Below are experts of layer 4 (counted from 0) of a mixture-of-experts language model. Rows are named up (a neuron's input weights, with its number), down (a neuron's output weights, with its number) and show model dimensions 64-127. Each number is 128 + 32 x the weight over its row's rms, rounded and kept within 0 to 255. Numbers have three digits each.
Before each expert's rows: a language model's description of what the expert responds to; "gets" lists some tokens that make up at least twice as much of what it gets as of all text. This comes from a sample of Wikipedia text that the model never trained on. Tokens count by the router's weight.

# expert 17
What it handles: Line-initial markup opening a new table row, list item or heading, mainly the pipe after a line break, plus list dashes and ==.
gets: "|", "\n", "-", ")\n", "==", "==="
up3:158177132107114123224109102167160131182083141089126098209130177188185137166046124091143137177102103113130167136161085150100149155122125135119136099118163127109208165130207063086113109165166127
down3:120050081054091145085140136118099170114108091101098143065125131057071149100127139139120113066147148199129186141138152122163126082146125174107168134139097130123129123093154184136095152148098151
up4:146146153139072155097104136074168141153137161081126119170176169153144151165110159102095105112087114151078106140135075138090170127142120147051117124171079093087110141136108150144126094189143177
down4:165129125116195136115172139107108094132094095151131146133117160175088091099136112152163131116113135133171155160219140138135145112119111105080099109079051050148135110124159084144140129139159097
up5:129073167199136135167145150141117101138156152169127138131166177160160134150144118132148059133094119156079107111134131112149090160186088121066154131138084188164134114132152100163099171159120160
down5:141144073137097101128150149128146157121157103066116147089112148060140120114141145143138205088136157110090143172140121109096239125052179127111145096113145107153118171102128130154095054116148121
up6:111185122188206155093106059116130118156125154227066098168073111180155159121174122139145142143164174171133076120143141132156106152113160079070110125132153083102151153097119137092093098122171166
down6:072117157120082090130103144100150131105113076090139179135175095142094078155042137163137078128172117113096159155148148121069148071184113150105162136109093143112113134145136114198194100106116123
up7:138182097155137155127162099116141110201120151183154185121122123165094126119138131087128150140222119144094152153132118129108095131131165133146070149129168110122105143134123109191160095075096140
down7:111080150110144128132045175167090116064126134110042080100169177140137135110126153167117144128126102143091139075170168150112135124106116141150172103196121089130162136074142130135115203131136124
up8:165190159116132137108132105147082139095173141160152168134150063184111114123136103119147111111149138142100144135078135095131082210156171127079107111038067102076179164074100127093099163180150138
down8:117107141066142126121114197133152107178071135080130163072134127091108107128104129152091139160116119118163136142137124163099193114148078120122045072201119146112097116160129141125052100160111122
up9:110133084121104140141132119119066131108153133129101123084140128047147119053095139166136129091158160097120154174134131135125072141068109160096134155123185146101134064094127069161093104086128107
down9:170129152122177116157167115036135130113088134158135137130177140122148105153123119099082150131097152124145136081087096180129164083121195061118108182214135099129099164143047131136141152165085154
up10:121138129161132156109032178088150137123139133101169116123162136103170197193073133194123133068093153142121129151196107166096112165119119122141165172116146088058134170132118167147125079112138121
down10:162101109111129154169137168131141166134142085123099193057149124111111097075195193142125103153121137143170120129109145069162063076152051093147122132147139142095090103148093106132051131175093139
up11:111161100139105159150151150145114144061116104129163158158170123158193094160146094068149124069149114114119095137119109108123090089132152097167109149134124128146122103098109142102112120086115202
down11:116107075159122138134135121092125119153200141096057128203114127134122140103135169199127182139124146165142088180124104114079159091130110131091109150151232194104111092145148132110169132105109147
up12:103115147085139120145155141070190172165123155122118132100170175139092129101099127109130125162139140080099126098127110181140080097107130137099124090158064151178117116150168127148147132159140181
down12:153117127129132103116106135145157097120124122114090067130109062145150123161159119120148144069136094119146134136122143038149163130155114105142131153084133136044092059115157096109147119098164067
up13:099123086105116123099089111143164142127099157148152116129181132080084117109145168170126099136120133104175128068152183179184135163122137152126125125150143104101185168145154135138174062098046174
down13:074110138180082059168166121141163150058162170108159164131105116186156081152120096089169180094115118128144052124121150075126138112103136103110127144114083130144147201139115206103102101101130136
up14:103178136078108134160127190126128083151124163160175157126152122173082163115183083066161133122170055137150126145164091080090128041137092125146139157136116138080165122117144073124155153118145137
down14:097102167128152151105138080139082162145123104185134104144180147061151128087154207118105140200085165074136101085120139171161128153155181118153108109143103110182109149084099138127113106135103140
up15:179118133150126173150109120108173131127113155108109151077147141183137092171167100111072116159128108137176076143094156110177119192129134166111103154172067145178107144099213134097132135117141181
down15:127143131056141089140134106096168136105108131131125151197103077138110142121095125173133119178069137096105161109122089139075165079131109117076137097111232121133179175095085104140132103119078123
up16:128204159244107158111137129130139127147120167112075174193141122126079174109101106125182088127075122132124123098152152115123151166080122145112152152176145120114137104118147169104148084136099122
down16:131144110140122090153127141158107099131121157133176156097161201118174106061105175101096122137151137157179145082156147125085167063196138133104108102113124155090136113140091141160094099163147154
up17:098167120111089180119054091148063136121135130179154127113136051125142097142143105168146131139162082135160126130126147131153130132105172102128159126231073085139117147157109103038158113119137148
down17:128137132133131167072151137094146129152050136198143190166138118127101172158102164090112121103158109129108167070140143140135136089167105127135165106079132158115116111156129153129130148114187127
up18:070176085120129128133117181163076114058098188159133141144214128137085185099167185121152094088107190159117098126125137144134089150116101130119134075126183136115134142107145196174114124093073124
down18:207093143133151131128168123158172135186169077224078176123090101135167109165097089146142128116130090129112120130120109136106169133125151142171105150192091149120126074162087103111156122127155182
up19:110158141183133115114169114062098178155127110158145109146154222142143108119098169104154111095101099111096114142157092128100120148111102110128200126123104055060109135145113112101160089138059165
down19:076168135150139161135106086100145060147178145038133103148120130143100118134208133151148106125163109184160090153098133142173124122135157078075085140135114150204120141200131150159141194105151134
up20:149114122078131103197081158122141103220088128135121109156139069172122101169160135122109094114130121128133137126162164114150171185129165192123137048145107111149167114116165108047191109136126137
down20:062157071117145102074107133087057118173153153126175112108128060150115149046194099080114150133152128095129096128123123184099175117149164111133100168165112130137165194153127140108171115166146118
up21:137175100172222120138109072122147126109127057067123128135153140163116096121165101159090202135129123153112140179143139126138125108172076079117124140154133144142160142175082125162110162074097167
down21:157131132087075136078140178137079143115083137110100152127115146111063139218126143132094065121131136105110098106095165144150189075128188113084159144159123170082123143058152137144150177168170131
up22:144098164109111068118156127106124141153113129156123137176184184082125162160192149068084150108165156154130157100135118162114143119168084112172163106088069102158158075158170125121106103115134114
down22:126161158103106165140106129140095166123129150069143123073068114096131117132051075128129106093163111102128093106146143127093075188148116179118105129112110163117104167189105182101144139151127113
up23:133139132150130101119190122154160072157138112086137124160126138155091154131129102175211120087187128144109163123179133119164158103147127159056157124165100116124135141105172135157082123063121146
down23:061117169094091167128163115112139156071158146151138069188109127095127117115118130104093150078177105174092078142117135151113161125161139213157151089136134187133148119088156129116148149197084080
up24:151155138127141117144168139134132105121087128072131115145130161136112175070126167168171045121100125143160126050162182157157146152167121108093087104080106162171122100108176161075127174158108105
down24:171112144153132121074111128112139124124111103183073092129111136115121144230117105077144176140154133119162164112089100133124130079134093133092160116139156112036080111138101110077165111157079127
up25:139130149151128085170206181128108079155109119138175150128139103188152176098142218148161104113156144192122143170098145105147178121110087115112113117146139145116110080128066144145091165128123128
down25:175119083152154144133107122166074107210137186174067110167146151110086158150099122075161172151145149154084092078178102113106126074176180148089168108142154067107132143079154116112139098134077149
up26:101134132177077106153135112115106137122174122141072142131089084188137099123158150146063149149127198153194155118135149110089176135151182123114158098122158116125150160079082155146141069107134151
down26:165155142133142140108154078113215139141087080109127165143153157145124134115181201162101220152146099142115131066157108143109097190099087108175059221139064115127113118148122142130115137122147098
up27:125097124117163046116130100119126151178138146077096114110093131089144135151092164137108128108131140099137133186169157136134189115155147155102158124147104182110191084153082154118106044157160194
down27:132107124211112132127120135128086150109093117118094110077106107153177104074124074122073122138152092080096088135102138131112096137128133136142131104099178089090173136122139147125138113078061067
up28:123146097117112103163097075062144086180205118147179166144126134152089130133159073185131126102149109137112091138133126151063079101134115135109110132092161179110122111162165075107086118102125132
down28:171111128116222168094164134135129134123106108118089138180150081075141155122130121080143140086139145100133148098122146100179182108123098105162135160150111086168111092130097197183159156137131090
up29:126116076093104216083107170102079086076159150142175130117158084167101138100174105116109121145157159237085090168132106128108113127143094126118063114158162105097116079079134136133177157111105134
down29:179109126083128094117031079121172136147182115130079118138135179152153117117101210139113098132212098064135102107158110184152175100130142126127167161053171124131133159151132180103081130180120102
up30:149104126102182081133113135151098127153133208121161116082180159163086060094143115119117081108151131159105131109162118184179164072092154140137135100165170118126134144136063117144142083073112061
down30:123111140151105144149153113175125090160119126120127052120115136159155068126119167149102123172144136093173129102172097095148108186116154119102135135189126156196171123125111137128129189137106123
up31:122093100096112131134173185137109093091143103152159255143152084182118136127140132112116108137114098123059129200117123098152125148122132144139107109208185130158088123103144163127178131110142135
down31:115143202141135128083121134061125142126109092123079105108126122138161114135098084173075139106136154168164140094065155150117130129157142111145221090116169072098140082130159156124133226116128125
up32:129121136154122097146113096167099149102110101122119137129152094121084152108128147192153121168130074193142109093124133200078077049136131124121114125192142118137114169160116141191115122128134041
down32:112137162142123089157164163060135062132081144116124136168125187105117122151170100126161133071095176070125123128095149070183098162141135143160148086084118073096139106101116136140137125125127202
up33:173127104144125113113102173132156136093096105099108152137089100127081125121143169141125117165135115161187138151132148217172119161172136101123068085038244195109092152136179140155126159123144107
down33:120149122102150128142120115167058077156094162169104126155180182081094174119086104097139074138121095140123132131132116067051108070107147188207142160105094146131086107108131079134172091173109140
up34:177127063087124091091193132130153095124149162147123132128121134137052069169105159136132035121083153178140147118136109142101155169068162109139137127115144152159178123128135070107098094152138164
down34:145099155134093145121115138149161163131121077135146111134212148137184150122144180166092125119156087121105103065110137109114110096205096115162121090140160153086180187062168178157128138131073149
up35:134115109082126193122162128151146152160132176128193131177124127092123134145134128118121165151084171117190201123100122085081107144116132147164090077161180163108126166137139093074114045127114144
down35:115092152152133158076081140101126094190146106155112142025110102130147207128155174142149112090132123110114140106101128144150185144165103107163133069079118120130185105120116171113160155105130080
up36:089122142102123133138142113142158202110139134156132138093153133100162100186178112075078115115107121104069120123123141133130138118122135074123113128130093163109086159143092133103151135131169094
down36:192110071148112113089144089149099066197117115111099175137120124160095173058087143095163110160166093118137162103104133141152126078152133180151111100083138134145090114196142100149066079117145151
up37:163114054106120138118133185125114139146154127144120161204137072068168146155114174050160151165133122174126099135149067104141036154137142154137142152174097068135143122157097039115134136136183159
down37:134046186112139105123114105097119152116098136122136136057106158119114163116119177168165128118159163116181134122142140153135205110179096098120149108118110182132148101128145178123166152124127105
up38:176145107122100096100129117135131144130157141127134129109131152132135155151111201155136104124120158146129135075100154160182078145067126177154137110127094080109154136052153132107125113166120135
down38:097099140095119094101124150094158092067113124159171092134122178110121167102119085095119144128172053133087137161183091118093161129188143144124163082133161160162077099113098140145119169132084162
up39:166151125106111119138170088128157171124100101160125121207214153119072177147137165122066173113142113089165166098127132127143152105130152137155107085109108125124159130124124118109122133119139166
down39:074143116198142171138097174171074090081176137097128100082012148114152087109161116107227055110172099133112133157113097151113108160185123118114119110113130133165154147116139159144163159135126120
up40:185170109054083169132154211193135150094145113105201167142158120125172120115143114101143101125162149097092104128167107161180114106163116149149139076180108128138119131227097063130139099124109166
down40:135136168205113116089140134170173140135143133164088175147115149122069131128060141183169107156137155174125108144119141075126133115118178090064107212101172103123091162102179182116167130142164117
up41:187121133128109155121140172161110092136133150097121186179156102089098168158149102111124213092161050158149110118119050177117137105156146170120123159153111132087108120136137126123124198174148147
down41:093132108116167129154112096047120183153175163215086153088158137167143143099082116160102120147112155149094187132112135117105133147131104170114116107110087125064096127106098117126144089132105111
up42:101083102162102155120104088080205154112109129169144130076164080122160100145129163128120202058146146170126122140066143126102164085099140107140125108147136164172165114145186122119151115093095139
down42:155131182103093136137164162133079135144190095055157143141083134100106116112157114112194105144183129093121122106154146156175151088153135123097081148104057150114067119130054155116136133163132088
up43:107150100147138095197152145133096179118113152145126099103202162186125168140163137124088167131164184087120088156118130128142195175124077102130135126151140166151106052140148094163100109113142079
down43:119049129157110140159105161128118079110120106169145099176048105122108157180106153069122152055157091121134130096148071148115113133065157122109116123078122085117122226124088154088118130194143120
up44:158096125151168134125146128117110128164123084149123135102121132144114173150210104199094117101112135147173131192202141176090165087109158145088179195082123061148065134136125169096105088109129145
down44:084170126083107107128092066079142102145170170154121132076151174105136178182140150110184220060092146084106115073119109111123137131131096073138053180148144106131125151143155136134108198168136129
up45:115077051107152103148132094141112098155141160119161131125107117144141119128118146180153101128078097161109159097138184153146140128186108178102126130111123172136166083116138139095194078076129150
down45:110087123142149081133117164118116070157150100095122107110114100110093124161139177133140145143136128092134096161156185179130125084121145104069055209143151137131187189070114120146137069130077089
up46:116125115130162138128119181129156122138106092103131145176153109180113097055177136152127165131165141098130113136092114111142105121175128201128126180127099111127086131106117162053102122105082167
down46:110129188064080129097145108159179138069110151113141128113081151119208200210130152200111094144123086124166140150117104144157092103104122154163150148090151139130118109146069114173153113169149173
up47:154156094144142183168128182154146085144156152102109115128147111145123160122151094121129081151165120110095148099125145122194169113130091163153111033112124138167155124131150072102141118132164126
down47:132114116101085129130113123108093152130026109202122149077142107160163114121135198110101143120103161135140122170105117167102074177077147128128099189118137137127129092138143155093167084137135177
up48:106134176125130119161124149131125120181153117145084108103137116110092099101173086140092154172066133118127121139141150145134177060109172136170092120094049167142084134114130103095127130124106157
down48:119082076164082208112166138144145124113093140117183104166115117150165124142081079105158136086140084099139135164114123135164133108117102109118151157133098123107092083098102127208152097155148078
up49:076154149126154102130121104078156115112184141149131147099127137114192206052116136087161132088152129144122154106202114134149146147142064101153123160134120115083105068132119084138115094136167126
down49:099158126162175160113127124110167118154106128123092145144151150105148139131140101201106114165122126131107183063118157096155096180171186117134089133126111145160067161132069060202178135169105089
up50:175149176070094135131109130157138199135112196063120157162117093175061139074140140165142123138094130042116168117103167170097160098163123098122069119130112182111182104123104162094122106171155134
down50:153121021106174165123120170117081101160124088131098085111117119155161135167152130137090137172201141186157153149099131076199145143122091136107113170078087093077095149121112118123182144138131161
up51:089129142138158125115149095207113128118116143143120135101130139145125064129128115140170070134135164169128121124095124117155106099160131110112132097218132091136178119186086109112130105091117135
down51:140164103198140141088137152114133123106115170120206129150139119161110093069148119142176123106145104081137153163172094068137080101115100093114120089156149127060088122177119170075144111132080172
up52:113099096153113180126145133121066101172142084155087218103089135090098104113133127117100081098154163121080155140123074086140115131148217122145143192143167067118125129121153206121137158119132082
down52:183129191174111165136146118049124202094140125129132124147164125110124164131109146140099147146200182113174070141127119159157121100126138118144150109166140071115154147129128116127154106143153127
up53:106087101129112126100144165122111141169126145112096072134105157140157109128087117071152144162079139118203142108194098121144155212132147103090131173125120144145137055149138117188111090166168185
down53:181167142153134055140146055140129126136072124151109187128141087102061146088189159164085128130165183122101130081078073115115118065173134175175119121164142119126093122029146150173162152102150089
up54:137135127187124145146140140088148112089139126090105160156080151036093125117102132077133058131145061144096129139144103119104126128173078131094152147009079219169108110136168114171132184106106128
down54:062189140079077103127150128088163176122094166128115128074187143161140157105132104139138169127140098062090069164043115098092141087065104092157112134152119137127120139121070108126137107113069111
up55:074167155120140096109086178124191137157149146139090177133149117164121104136168190145132132149093109134132129091073164180198124187142143181152122092185146120072150145142142164088073153146083071
down55:129064108131143143100199102108144166112109075120132082149104118129190160149138082164085152162141082083130148124125126101119154098074122112157189068055130075123126117105168154152168117109195154
up56:083061117078115108117099146132136125159181119114070197148158151118162059129097137127140114170172122115110128125126161077156102030134075141133077107167084092153122114120155183150117128160131123
down56:200166169138149121128090147129104123196107124210130103146083151102154149110125104127127113179075136085170112126135128205161128171117164139099103148137148155080013133077147087133096098129115117
up57:135115073071088119117155120133136070176165072112149186114131113117136139180167141170123094160159141115121033136116106115046079091126128089165107123160155090148219125090130084079150209107122088
down57:153170127139178140080120111113148154055159065136216073117146166138099091106100095102062209157147128117129172139099180112179134150172104112156099125154138173135051108150173127087139098133111151
up58:143100100136144098116173098110151135172150141132128134158111120109167089148124111103070075050087099127119129139148139126098128137091130091098125144106151121092119163154129160082136128131126127
down58:147123183137083089194084164169174167137109143098066154167145078123155120124159133149107131092150139118114104133162160160184146041115162104149144126115166142128136144134151087134128121066160080
up59:171105130111113098125159219100187183139186082100156136129133097125097130135133148077103126140105121095128167118095075084177143101183139122115181112079082131131139146120105191132118107179098200
down59:183117122121177150125115136095126094134104135144100118189114107128141127061174118139088137133084177114141127079187100207134109100147106139145179106189147114135067145107161078132167118116150121
up60:085086151095134198140169089191149106084139075172116190161111113116083142112141073154138107172122117121182112102160130066121119092138094116146153201130076126114132117133158099061139138106168135
down60:196173111118117094134136137042116200130177127080140085072186098109122097121130161132153124130086139138116075126128125198174127122193127084121148103179112102139156141123140081145103065123143143
up61:082133150114112111088136119072180101147154045119095102055213104145100151146105091140164123149092115150088129068178123128108102143145140129120167151155162119153113067092117159110106126120146179
down61:102092180106130154171124097128142195114099100135105123156072093142153165132152103150109115130224143181104148126080141148124117062112110161123148097145125140193137144104144049173086145138099081
up62:125130094189132067120128116110092098099191123153124118110131098146111087144211170097133130118167168136111141079159139133088161083152138102115121154095112084158060082123123133115098127148120166
down62:143163166125097125126138157074079135132119164157206133141136148143086208158101125096123176104119071102133134158114082095118145200120154136164144124104140203199140128185109119142158178151162127
up63:101159127107103085135140048097191095201147117147106152124080157147101094140109089113144129134123131100129133138060131158129104077141127163145174163130153203155141168064053099134137187024166119
down63:157145097145146132129143134162140180126060117148202105119160090077145140130163156124111117149108118095158118115168128073097132081121121093122046119153167123143107146088199124144099095200057171
up64:134085130145148138120170148094134146150088115098157143160188097135095155113101125106180143155141109101132138131148145130170135101180147134082234143107126088106122146155092108205150095135104186
down64:196147165111175124102136158127165096140110122145123146124091146170187102142106187092130163086126105127098138172115201117165156172060120126109098129131186246102127161086121129133072171081126130
up65:124175111101148133108137111117145076128185158057134135195147146145164108144075161123089077097115154126135121166133061098081093102202132132159151196139086185096150099121114173085130130114140182
down65:113096069196194160116144141153198083092076102127175150078097133155073089109153114158109088171130064130133102137115118116073142108140084137121129147092094130146130139101122095138088142123116115
up66:111138093132112135217126139138098096143148130117106100133142095180128087091090120116135100123140146100124132109152097063128129183095141163138144015159109076175085184078184082118141078150141098
down66:086091126186114110172136146158116124106108156072129052125125140140127053088121098095080160120187128110144134139117146080131177142148078128146092151180154129132113108212106090101128106156138117
up67:152051140128125133110137142131112154078116113150209156128153157076108135144137138082111133135109115151165168117181132088093121099141081123107180131125182161116129130179130139100163075068156177
down67:124114115101159129127088102164096123129166132116154118144189077096100157128108077098150144147129128115115146150162081100116155142128133128151032128131139154141139151090133125175056123154118139
up68:101196167138075130192118142165114153141147071099121149148127139166099138085146103098117147169152142135153101140107143135087083142108117174122141135134049152138087109128166184124108168137130078
down68:105103131129161139111106129077121088163112156140081129158154082104105131172118159117135044124142088058087173116193113146189172166149133109158115058103125076106123121129123096173135083097204181
up69:100104120128140128159116131056130160215143100113109119180124128101090123140093132192173137144160129080138152143191160138117131127151132120145179093093092152147144158147097135151102108126134176
down69:107082150122152099121177146112079163139146167081118143097100092142143066131123054140133104107123191129088053147152170120099128149113161163143145106112226158115207134096171144075156110155129135
up70:155137204152160128098167151154144103080105097077134159151127122141152106156087153117128100129096106128128136105101092106192088135148130144123157087072139180124162132149195129123158134107182102
down70:070091127131090092116085061107145197126137088100156131137123172124126094077133111140090125107122133130168154175130191132148155134107087141140172081107051098202125131144098154162167142133106152
up71:136136124175101104050184187158112171105189078158084087128124134118098129129167126172117117138115148040079148096131165133112142129173123113166134155094090115176093145135111126095104101126115132
down71:155128085132127090128087109112143126169124220101092188137125127060134143135113087120109100159124106157142122128131125093107087089105135164064102142125183154204119123148135038125137119090174125
up72:097097124154180124141121137122118075118119106090101119113101142148096135101099184126112118092076113158155137121161051138210165115206122057097129137165167098145137149121091144128134172188155124
down72:136098127100081108071186102135116150119138129122157122126140143088164109162128117125132124122171157131147158100084154133032113135060114201095088136091093153127131098142179140134083127124127134
up73:103103149139177094173151193150064068132145150125093172097083150117140113129126109170124116112062078120133136152129173135144092103173103166040133125194163138117133116099163147108101123092133172
down73:138225148163138116161160108149158101125138083092068176159145143139155120138124132143127205141095117168113171116105129138138124181146150194139189075138136092223157094134090082134131138140079148
up74:081077152166130097172126180121102146174191194073149100184129117106095118136079101140130172124157089148100168120074133129105137159221117138136173156121165126124209151139140150111106135109108175
down74:123128001145083181093076092108105185079112157142146157086063084143132120118167114107115146115125171141155150167192098133145097122175072121130130129163129149067099122147117189111102081129112121
up75:156095137078091061094132107175161172136111111107136135138127143115166123151106126117094082166120159140118182173155100133135170125158146064152128078127099135092118152097112191163087083127108132
down75:111136145198127101132096193146153158127136149115087105157146099070161115170162137153148125126157167116105133127183162172161113084118175170103164147084171136105131086113108188097129056210120121
up76:119110146127115103136174143115096143063143113156083123093083124157169078102153161079144122093138084106137156085132133124147117133182128130162115108105156121109041123125131097142071062168088190
down76:062207126197067091138089128092083140086130051079105134110125176160148122073147146100141145134131126141131109136118181147094073087065162172124144131093123122102170158102075085143105160142127087
up77:112133165155214087118140101137151186143125117186136101116137177163142099136139142188124165163107163085169182114098149125110135085122109161172188093178082148117181113143165086115152161077179137
down77:138139110136132138125123137126148136143067113106107126140151052130126076128089129096128081086135142147140113153100102156148051215102134072085130145098177149075077178166110178153152130124133150
up78:107207130139146120131097086168131071148138122106107146163131115093124158172109138080132100104081127104115128091144083152190169186129109099090134097109142133069171160122167129109128159114098111
down78:140163130120153139113130156134139137119077128125212117162166136100155144069137104154094119159148048185144146086105110143091088115129125108078154169167101154058095081119097107111116079121035120
up79:120144087075143150118097129115118107118117120145176130119068121102063109150193113152122098118163073122123151119098126144109127148129215130064122070108171109140145058106127128144140149162198114
down79:131115144189104105115130145127131141141149124084064198093158123143072133077154081092125146107173190138142109134122148121193097149094087205135051151125124134178120131146139158103156107172080128
up80:140082109108134141093139188136137128153158109095116092160087167135090133157132070115155132162102120123114124138167078124109185072130183201159180124116117100116183074058157053132161156176118133
down80:177126135140218135113125141101149115111098179192077097125169138193105155089164182138148127069148112149125099147127114117123120233127129131148109154122101140119123138141089144174111120164122156
up81:136138124086122080153104170090178075114175137162115154127156116107137130127093124109146151083154130126073071115174076124125086120182101155162129188120164122112080132058154191128094148192024210
down81:106145108135112175125170047127125155120112120081102140125128126169112155131133099142154104108140108076064120162139175121155152182136153144124178067121054103114171065179105110129146109151164096
up82:090113148133111121081090125100134108143179098138117111080162092121092165093133084155140087110124115134101192132147143146134130096140136109037151115184080229127135107131127123111122180162076089
down82:124124132125170145113112176083168159129128060057162145141143094120125118185128123102120160131085137148201124127100177098153190172121120101163113135177156122156070129121143106170136184128150175
up83:132128169109157106145096169076174111141128129157125118120157120091146158179124112111116131157130099136098114118119150124130157140151081110055206112142084116120133143140084085176187114106088186
down83:120078073105134155129120161156127161147182113027096098122086085104136105143138068101116156105136136135110118162151099151133123170115096109227078146156144154097173089166175079115086168116157118
up84:119086121139122127117118113141138112108159094155123149159094127210055053144139090155091179185084120113013126117175152114123140117155163140079131131100133183131085119152112076131158146111146120
down84:131132121079112174073111204139145136148129099131130160114144196134128120131095156169085179094162107154173134114137154108155109105106134132168182048087157059128170124146166128161046227093125131
up85:150117145129152106153123115128165125123125136096156167158109127114125095131083138153168123160179160121112161068073110123195114105163123131176126101119165084164150161063137134165143074138126106
down85:104098108154136140125128113164192116155093122042143109123157151149137104096163118093114108144165098165095133127124123102079132088090098113192119064096118138083129150157133125114096149073160107
up86:108081101164122123095158108167178148123139096135121127143154108161199192109131129040113077091122096116053146112127082134103134065179125113137117126189106189086115092109087130152086179141100163
down86:103166109114112133109082139132113077143128187175159119090124151125105128145133115189158164154133140170172159088177116083116226160099137103103155145108144117183086088081171091127166158189134170
up87:095157116145130210101104133123096169110060168096123119098157154150119126165140136098143134164099091128117140122137053141011117144196130129161214123136160126142116161138115099102162174160147166
down87:171117119059173117092110164163134140095154141112138104160185164137136154104123198146166184131080153151139131161085168110110105125128091134118081111168161173113124111163155119083119058123135155
up88:120059132129116110157158132150155076095143158128123079110111120189183107076073141092076067103188102119105150117058123111146138164063059118136158113167117135128106140103192116120139117117126161
down88:125164080122133111096210131140103173106144111129154117123112178090096109124135159107151212113038123126102125146147150150176113129180176131129093124112181134126087113120115105177125135114170134
up89:122132132117096123138146095107099148140087084131135163190135137173082163117065081134121152171115099120165195159184116193120121133089085100148130156101172112114141093120181117160073119130103149
down89:156164119147119139133127184132164140113145221133191117082123160142136105097098178147115056117138186135074022117103107130149083130167166109130141114115102161157141161154087114158151127149127127
up90:090135124129116171128148160101084121108132128108113151116124143108046188138121143147156126109116147115105126171116185137129131083106113187094126184151087099171144149122143119145061141144137157
down90:177127067099153155093141138116129079145145151137095156104159155098138097151160146120118078119149105079074085125131054168122100144134160091170100139135111122104148085131128140067139101138145131
up91:166135109133097036136155185169099145141167125107155128102220128145136169118179111151153116116156133127130095146139069136065186143134078072099128105145113153113102053130171159112120130108179162
down91:148147100162083176125113104121153127081079132125130077125119136151100146182081132156098146128135130160097155111158204107203131084181128164096136143137115127106155192153124145162040127131164080
up92:111184170119144152121106111116114056134122127153150142169110100117105139102098073151157120109107119120168109103124123108105170140111082066143228119173068132094135211123109131117185138148099122
down92:144058076099132141043116136155132162136127093096166129098119110169097153139199137120066089161125105106085112126085119091121099141149110202131130156095095165134151130125168111122139110131116099
up93:090145048109149116145132124073193162078126155099134159157131110157135123117159141140151054110106107100084105097139135186100126162081123151096081128147117168124133179134174110113127108149108102
down93:088112094145097064128102149146145154091176197110160113177087112161131161117119148124134162154160071094158163136175131179130129129080121108098189099121118095169133140123148198080137122155163159
up94:097131153167118190171098074153157184150147186199105127123159125134120206134140121150150121168118165136150108098132159185133162157102141166158117108129102084145100089086123106185127180115102072
down94:117095182169184121120080138093187152139151136107078132134099120128123114130071143091122037078140068191123142121155136101113105200140107159156123167124114182137109104140119176101127099130178157
up95:174136139143209114098106112087172165130106103149132106172155186124137180120108133176105069170147103086119151036156134126134121128120107149145135183115142182122113131120170136116112103122095166
down95:077177102128086181087126107095036090091184121135105128122153095102083124182105130126182147057139163122129109186089108144139139164126095120066127056099131128089147134150109120135127168194135128
up96:128114082051131069069158100110118108144166100109202166172106098176085080154154133108129095102134121157066131165167105134032141111153041141127158108116117177129113117138168166156082119081134191
down96:185122131126107071174113155133153142103143076127056138143134113178197104137144096141132135112074198155112120178129095177134105116133110107093130165130098174143121114123096121107103081128134124
up97:108123117118134123142090153115138078191171138102119159160109126143128135155149110154104150168092134101111157164150103166087110127162156235113204210089147120107166124133119128098109126138066104
down97:114111118036177131152149116137197139117149077120114097136156110162180151126110118098059132168167141150112143122104210141140084119075094090116137112141113150129089098131118119193110127097149064
up98:148158166082128143105141137105094167145179094042109152118161087181142157138124122101159152142135129127105145154089141099126094077178205227113173178151093125120130074127107130101123127149126139
down98:116125104133139135153059174142165100152133133220089164131163162073161138118157146168127107185049155129130121125151145109144092170116119070135159126135123128126122144112105149153057176166108113
up99:080113166149102091150170167109118144154092134131118160121076083103128096115146137125216098135143131107149145069191107163123169094162176149154132095180120091172161121114156086161142113103116112
down99:070129096114178157145130122182147090104098158136159165143140099170115095126107159111127093123125083131131100134119150095105084186132089078104156144152110169131151108109122100128067113138125107
up100:118133134127133088098190139109107156158107134181195123137098123073112150231113149105071178133179109125190167095075129127095156091107113146159174129113133170149115154064143125109171140125105165
down100:147094184113073132093062175109147143159144155179127095139155053100105101125148107099190130093108144157094144147136070115099089116118102095157109188113121168083130109123144110176135130068137154
up101:140116164122088138170128171118140156135100133119119128143131138123148137142134159133076090046123075165131149131166146156072168100076147143081099080059061096096138085129141140153107077097162129
down101:137146132189122143125090106137165184093149135171132099113142161136094163120101128156134076068127150103128109151100141152141091165176066131105149104181181144118130173125112131168095136117120147
up102:117162149105115107153121124110151140120090092136100103083150109083143102123140121087106102140179107101086110157129137127104096094172242114072144174173140122103129132101121150157139140137090146
down102:122079122088143114088114140122080098109182149136159113174159104162164177113104112182191124135106170158197207129178090165096164120105142155129122171103093106163164104071153060101192118130155129
up103:099101110155109151078123150112089078167168146117114122126143113123122153163141175139148087120099071091139159079154124103133141101112137169161148142155175151124175106123175188143104121137135127
down103:137170187118177149114140082141120107121138124130022132122124207107109135129102166156102154124132099071202113140129123145166103105107131128152092121169101121127095147107107138153117115140116132
up104:101135178108122141171142135086126126093090168105154122177094109119135141061101067139160081070125085149189152183152180133084140121135129166152177079111138127088137117119131082146112123064135124
down104:140123176108078186122127093108166115060060175190137080098162167123131089114109065117115104171151094151176105154132172100120178092146187112114117098158156153148107131135102110164111110129140177